config = dict(
    n_layer=13,
    d_model=256,
    n_experts=6,
    experts_per_token=1,
    d_expert=256,
    d_shared_expert=512,
    activation='squared_relu',
    moe_layers=[1, 2, 3, 4, 5, 6, 7, 8, 9, 10, 11, 12],
    router_score='softmax',
    normalize_top_k=False,
    routed_scale=2.45,
    balance_loss=0.00505,
    balance_bias=False,
    router_bias=True,
    init_std_router=0.0127,
    lr_router=0.000659,
    vocab_size=32000,
    norm='rmsnorm',
    norm_eps=1e-06,
    tie_embeddings='early',
    optimizer='soap_variant',
    lr=0.00567,
    beta1=0.95,
    beta2=0.99,
    batch_tokens=131072,
    seq_len=512,
    train_tokens=498500000,
    steps=3804,
    dataset='wikipedia_en',
)
Below are experts of layer 2 (counted from 0) of a mixture-of-experts language model. Rows are named router (the router's row for the expert), down (a neuron's output weights, with its number) and show model dimensions 0-255. Each number is 128 + 32 x the weight over its row's rms, rounded and kept within 0 to 255. Numbers have three digits each.
Before each expert's rows: "comes before" lists some tokens at least twice as common just after its tokens as in all text. This comes from a sample of Wikipedia text that the model never trained on. Tokens count by the router's weight.

# expert 1
comes before: ",", ".", " of", " and", " in", " ("
router:085110142134151079142069157113142089125094150157136109149104155098141172154110141111106084155139120124130098122136141107101157097146164131000102050087082134086148137156159123191156142159104085113102162144163111072185117098189124171114120133164201182157171191125126092096118048197135170091126123143113223103139110175082149130167159154118095137139127125120092200091134159096133124122143088111097128120087100131162130137178111095123182152090099129136118093102102081143062154172135142204079125155145091206154134130154144154096148105167128122064145133136125181153119122141169089139065115150138153105140163140118076187169143127116075113116127125107117140077175112164112090144113179126118122147125126123084152119174121100129129167161168091088155093112107161134126098126100132
down12:118173098161147127137160097089116128157171087118057082135111121148143131151159143165075143161127131161140146111116131150136094121092054122157124141086109190188121155111119090149063170140070118171082138118127179129132136219127166172082150141111076120100086121130111059123141133096113136151093118113108094143167174108131115156137090149100134107139052146056095151133135137090127119129138129088103128099157123095097106119157058108133099171082187172124155150144149165116117109125154089062090118160103118160107136159131178125100151103131118079192135158070142116091101115028123189162153109126114153121168112200207114086146156210078145115119173094079137135164138121124146157176140171139115093128059158171117084167117128094106138163110144143084154139106147067105123148097102111
down13:094108106131135167154125149132142120100106186151120214132153067147152095136141174089167172143158141157130109108113153141039153203120149134191093167118164189203073111116123164189103156105107092155161141101187154128120115149080144125133111146110095118145146099181128105143096091149122119137111129137103153087084149182101155100189136072114078139141133141112131113111127157139081085099147074072131138144139119127081134103188191100138180152094101102141116098103157138122136062116077134082143156135099125118125150131139097104095153194081104115186175154107103153164149060148103097083160126079090165148168116117109198167133173187098118078127154129176118092136107100144072105090159127103079147118158147163125111142140128104174118182135079160110183072101097072130153117092111154
down14:167160145152178095099158130081135119118094115117110087137119099175108131125045083076167179112156163107144078160160153123140119103124091095050141133093086126077162144131078124165122090200116189041142169143139137093161105075183147125110157132106093149143160112112160161083111126139147093076098186106125114141109144147116150209204163116074165147120085177133129160103202131161130105200118113130180163150164153118090138103146147118131152157150178142084121130098130150183109165139144139109110133182116071113150146124097107089149144143146127116042127091123132088105098123061142093149147130119148131104149183115097134105028158090148141099122145109108132086105117106130140140144153076126076124093200128092119086142147125096104123110177120145098113140073157084116122077170086132
down15:146098077132152163119160120152112055180127138111128130161100098085089126120167075127159138061129140169087153151125111157169144100165144091127100116143126109103148123162094077183130143128141133162144089121153139138096139150096117130138079137144168122102123125174105173121107116041135148170115150142176111104132110113136083130135110149121147110155087088079155125089177131154094147163084125114146107144128138143166177125127159118064066168147153127108106083115101091154075092137051150098186169117133123071150125126061154146113234139127113158158169104084126098068166141086102162094141171172167153117133155133088076180131132101171119160168123145129093140163147126201060138113127152147099124139030139088131074162156173113120156113013122164161138123127120145079138101089074144
down16:111096158114063133117176078036120122167110140128091165098163127084133135071119186103137095157131106095117133112146199160135149117135149131146104127142176181162116120072089137143101106114155141180051088105133138169111085083138121193122141119102109142157176157135157134123124112096195103126167162120145133175154059119091158131104186152110126125129120096116139098128118118093123101059119135135166153151120093114110135114170140134122138087150108095178158111137105178113157119106165141112146074122123123147157152160159076146137117088090130098147108149145159056153100115157107106190147118129105113195118097167149126101125156102106186083033147134086140169115115100126124133175062165109156121143153084104149117160193054151236121135107177131076170119132161112123134101076070054
down17:146175127143175103114098110207133105172123134091103149138157169087108174106120134144131132137120186143110160119106221140107135135134212123181127133093210100162200136136109060148151125114106134113153092119102095102092071118113176114107135128146116135091121188122098096100176165121164094103123135114165153114174157163084102158081138075104141076155110130105146140104116119113082129085143134115129195122143105118105121139145165144161140132138136081163088100097126161070118153197129138116094136201060081080145098066097215110104143205167174181145078161139109104193163167120127141124076113141161058131149132134117138121141166092210177152123149092136148140166114108105105121129168128108106162134170117114118117134122108077153145124104123049153136153094146143114149170168174159
down18:097172133102197146101150137097149084113102136105113141087139134158087134094120164173126146151141227170181081120121113122150084174089128143135119101089137128134134129148183112064121091114195092163120200116129073118148211120212094120208150113178127184135149131095145128127158090194122122125171111104136105111123134110114099098147085155129137125181124103148101110133091145106148173146123138089106175136155114124212131148166092033096187088147116104176084093145138107123110111185185126137137143142110154150168096142139046121167131101202125098203155147112083092161181164136083091113131138149109125122097112136189104127140100119169103084136133155155132093148138111152134144133089140161121094105099153109048153128144092154178097117143151081127110147100140110166102132122173102

# expert 4
comes before: " |", "|", ";", "th", "===", "/"
router:161137143137132151171155085140080124088122128142165137134088108160091160139132140141135131124133164132105155106174154114136171096102095126074145068172092123138153170155153126032144145091119124140106164118100113140113141114097092165133123116124165140158092173136152147088108094140119129116016090159104143137111118135152125118082110123141081115165218123094084079139134106126142165093135131096127105141157051123140106118134180185113226077172156131156072087092072081113177130102147154110170120150160192153122132117202123122143137083083100071097119131169102101106134071130182196123103069089124108126118185121168122084113120128082121135098130099168124081093137164176115020178115167116122093124130128156158096110082153171115164122090091105126178141059137134127146141111132115
down12:116140140111123106146078128155125148077174083131120089136096189162121097151166176142082192118148099082198132182170135174138076118119129120123124124117163065166174057157163130151116124092116123155187107143122126112124086132133107124139103115120113086098210064070109087110141182115128146103081088135154112085155118130154060150089097114120170105097165167067121203145175157171172151147154140111112116103150082174139102117159158097133131088193166122111183185126163150069135113138118078136189122155110197094119178134084119089103094107089131134107115162125131154142066103161060212092105152164136140154130140105127147135121095096117147151128129130157119140090158128072153134111101150092154141113108149106081120148098148121059107106160152193155126149108147101184115157121131050
down13:159178117140138122097096129202165109161141158166165136123125177135164190171194156116142117141106126195063124147180180160137092135152108140108156114142170116106116142126103196083195164108095079134170166121098107136126078177154152128099124095099019119087134148098072112137171146132142157150135159209137107115169122133168174125161172117103077146148137123152091163139133202206164178096152156137172189111076147106100137131129139115112116082106111097109140099137118116165142118103064082107103147140177128126082136109115123132074141133134081142077184096125084109204149126135145166121124152078119129160131149132097128121102098101069121092127149114176147134114136142135111156132131075118093121131080162156119120204155119147136084110079088187167091124067144141173150124120190121
down14:024104118132130121103123162113147196106086084100132142123134131145207083110076147169128160137100083156162130106162097136105123162137057132159183124113125164109127085179166114117138157102119135125155121187113161123093103147160120135132173065117098124117151139125098153088114150127173130125135114103074112139137118123144103140103128100125114172121139131129148077151170104172066104132170159129105091142094150185095157124092152125140109104112120112130126136116122110130138124075135101062102092170125148089132116146195164093183195102120146161060202071113103105113144155099122143120174055095116188180105100100149132194111048134128107076103125120118135185091131158090116190146114139172103137151164148136130106136115212220111165087178103116112146155201076145186136141149102092
down15:115160149085167068095126137086149140156138105131096137120088105091102121067119146120094135145119059120114153103176115205145119133090148134134144137125084080159164092152163120158168118093193130093188150091125103118132123102061090146098134144125167126131119198136130122132116161101202179124114094175139143099108107142153137084143088178146086122123148098053136116135129152100108125116160102159149102162149180093127112128141148133127117129110135121180097016131106146135142156096125080087135075069066076124059085129172113125089133133116132073087168094148074127128099169087137118127135189178134145072166093139111133143063097106113102114120122088080127144124123086149204130107147146111089125174204142119180108145092081100142126178095102103216088101109091113102154149126067113
down16:123162135141222150135124113065161078105100075140175142120106133122082083127107051099168119115076100112150188130170047115121100176112143185186147087152132092136114116124047140169135149141171177152133056113132120107178097137135126050102124125125149158111127143164145111092100092091151101138052146125136133112133156061131161111126167161143131093159085047095103161097153149077158092100117175127145149149138101141120131090126116158110096187147161076144098151119111106101121068065045127138128119102112111137163098119142119100094134145152118168157159095065142162155063110121124113115152212137151096120187129158133132168125134111108122111096119141119096122085124112138119142151095151158080135152118217159109118082138078071100131141090086101108085173123091123118105074128115142
down17:066029114126159195114171111181099140105168085089093141101136127112120133134108139135140097175109125100106099124155101113159171135172118121138127136116075158183086135117107039086108102160163097149074116069197149115138172136148146029141132186124121124150104103149157121136133113141126175148136146121139102156092165044142116152118119048155105074149151125127181119092116108178115158175134156186109121129103118141134121131122152052138105150153138174165105121178099173107124110113112113121137137155132125134099176102163072143088103143151139100175129155071106154091216149095200152120128132135157116091151171163117129163111164098175152157165124098061105081093143080136112139179096136143147107108121066132179164128138097189114097099161169167145123105123117134115074122102060144
down18:103114072068114171120137172145146134110148141105091128170165121074177154152095027100172103140125184136198104148122117132120128081073151156115138102115090096147162106158123116098097126101139133113170168134111156142048081155129152118096133170167147131174112211113139103184123130157127160130144156135086161116115120160162158180100109170155098134120158206117142142147144112098103099129117118159129126161102181153154169185091123091087112121117111155112152086129169129121127128113135185097106098172053131082169037116135113125143089116138130077136161142116110144143106114101086079106052134146160121148100095175150152095155137114132142149112137127135143195067154066127121165147140167135149164171117110072073053125182088132166138125171134093123079057135166127115176064168114108

# expert 0
comes before: " the", " a", " to", " by", " his", " The"
router:103164142097071115120132121103108130094082082140073089132152158126142131145110134163118140117118160115121125123163092184096118157154119126214125142134158110126143119129123114159101070062106118114161167133131091099148134183042143105132085147161127181122208130111139144153118170087078135144159137108158093109115145117145098122080139122132099157063121143085159152121143147164118073100062151139172109119207158139056137158083131202137098123113182123075150214194181038057060095113099125073116157126112130159113062111117137150128152152117169152198155155135142089157115197155135104147149146109132138190172116123126118130148119156119127106148114169126144139110074140155194129170154061092129154153073132145152107099105200142163115142123099105124123135158161112112153078108109141
down12:092169085136150174117182104153096095133107136145146136132136147078117045154195117082125129166147062164112092110061154129160099083130122161105102131108138153119069120148132212159125139129145172113140132173194143129148094114092102134092124088108162131153113133127132147154072154141130125136139137178146133127159110104108154089103128114144134146096128110103116144120090145115142099056126113124192109137181145109139058156124135094154127144107201133073182151154150204094138098138161125093185106176114141144091132153133095117144064153096150171167122115129133143106200106064091138075091132155106161204130104094115099178154069101107056094092119134088138104119127134121144100123123090133130105188163132066133092131068158154152126212113090196132123157201101054141153088138104109
down13:112172117159195105099122132104125168135165138138069068134107129153087103142165131109124116118073130183126128152153146092096195115123140128109184220139109104100128126105153114139120142120206149160103150107112136118151170153135122086138193133143185127087136137064167152084151121113104126115107045148104167135097120123137107140189158119125142141104130137146147193100132075152129157197104077125046107097077140175063165116164150125113134140177137122122128139145110132171052109145197160072116144105155146119149172095112196087071147143151080134127161120089163148134142103114115111089130134105182079111205153124111101125146077095149188120140194072105161125093166170094150156150075110094119120146180116143103139110167113130083158081088128124115177176113108138191126125178114164
down14:102128115149087145099090155139125091129157083147085127181059141121071121144175070135148060081151201140169067130199131096122192192130090148061154174110150086135161113071104101154141150143078096089123138181158140163154076127134085106165134111141107125086172142146100096136118134135131153166108130078097151097129135114119138138110100150130158154119076135112159098130154149110099105152135128124186129177180115097208081146142140088104122131088153130088094192184088109109132101112162104118163129152117114140126137163107125091121121088098119121117203154149198146136096117120165151152107162149128174179106159144152116166110146152159192113154126155121135114140156142136101082116228172177110122079192118106134198059140101163143117154132127116130175056115122148134138122147213123
down15:143112073086073138067113096127169087116150144164125171087111097111124178143134142163126091139071145137108143160156130155143107113136067130172133198200161146136154154101109123082196178195113145118106145146110111160086144119055162130126148133093126177164140152117127144139187112094162101150216136130148166177080084127132157112135126088119129122142074166147078115223110168186148128063107147168153104122067118098146150093134126109155137106163120140158116153189109090133123121086114068170094126132178120091148183167119130108165126083128142134097080134159070126100132094105151080121133144119060122140141141111064109163185131137108101086158083132120150149126104115165067080107101142125140210099108107172099159154115077119176098061109120159123114080092107129149101123092109099
down16:165152138157117111102184080168149127087116114208095066149128189137164113153100100139084132153096101149132119149133126070115110086164105126116157164101092104024161097131099182158079128137135149096145165112107130086175131167109058151173103146145104113161083102126094152120169110075120135096120162095107135162078150155160071127130144134145129135131091096097110097158106115132119077176121119128101072152127145118119164075089155107133110122110199159081149074161144093116173179139142138171180179104183095102149206143111114155185129123146119151118084154123145126094127202125168184156099033125116158051070148103132117148137149057141116135119139102108131138121210084106140108096145133119141115143122081091120084160093123166150069121156077093144103135123170158148099140147160110
down17:123123173105091105178144083143133183142074115115141158131131226165133131117096153149132096156157169159119167119106166155126094085157161157087138123092126119094127133165071125164096169131103162151123119124114190129173132189192133112125127125188117052120104095062101125116124114090131138110185118090061118134056132095129174108128138141119088152115123114102137151094092170081083156162146139173133111114092097116149149100129102104113135128098107121102144102160134141125130165119142118141127252134049143086151121087118117110183142114123151126116141146139137105068101137159123165119136159086151133154203189111062124140119170134167092144153158139122143129100197103120133160167130129150154118172152145108136161205116146133157115112122145118164077177050110061126162173088087023
down18:037055138132088111103096100141119178133167161119149120080127051063114143122207160163143130103141159129096154072131119152154158142159101138191135147133138102132171151139061100145168143136098103144121148136182124152149162128062107130068138116141159111091085164103125158108158144160100100148216147110170095076123155099110117095134132067139159103168073183099132122169134114102116144162104120129124115114148091115128183163089106135175173032160131069127153150134083148121110114128127177115134129128136094101084148099141113149122119160151130166204134112139103085136099098108081125094110150099177134094095137159189150169174139146114142158084123255143075129139168132087151120117176094097157109122059099137117151117110151168140088153094130116116089102158125178120141089124132121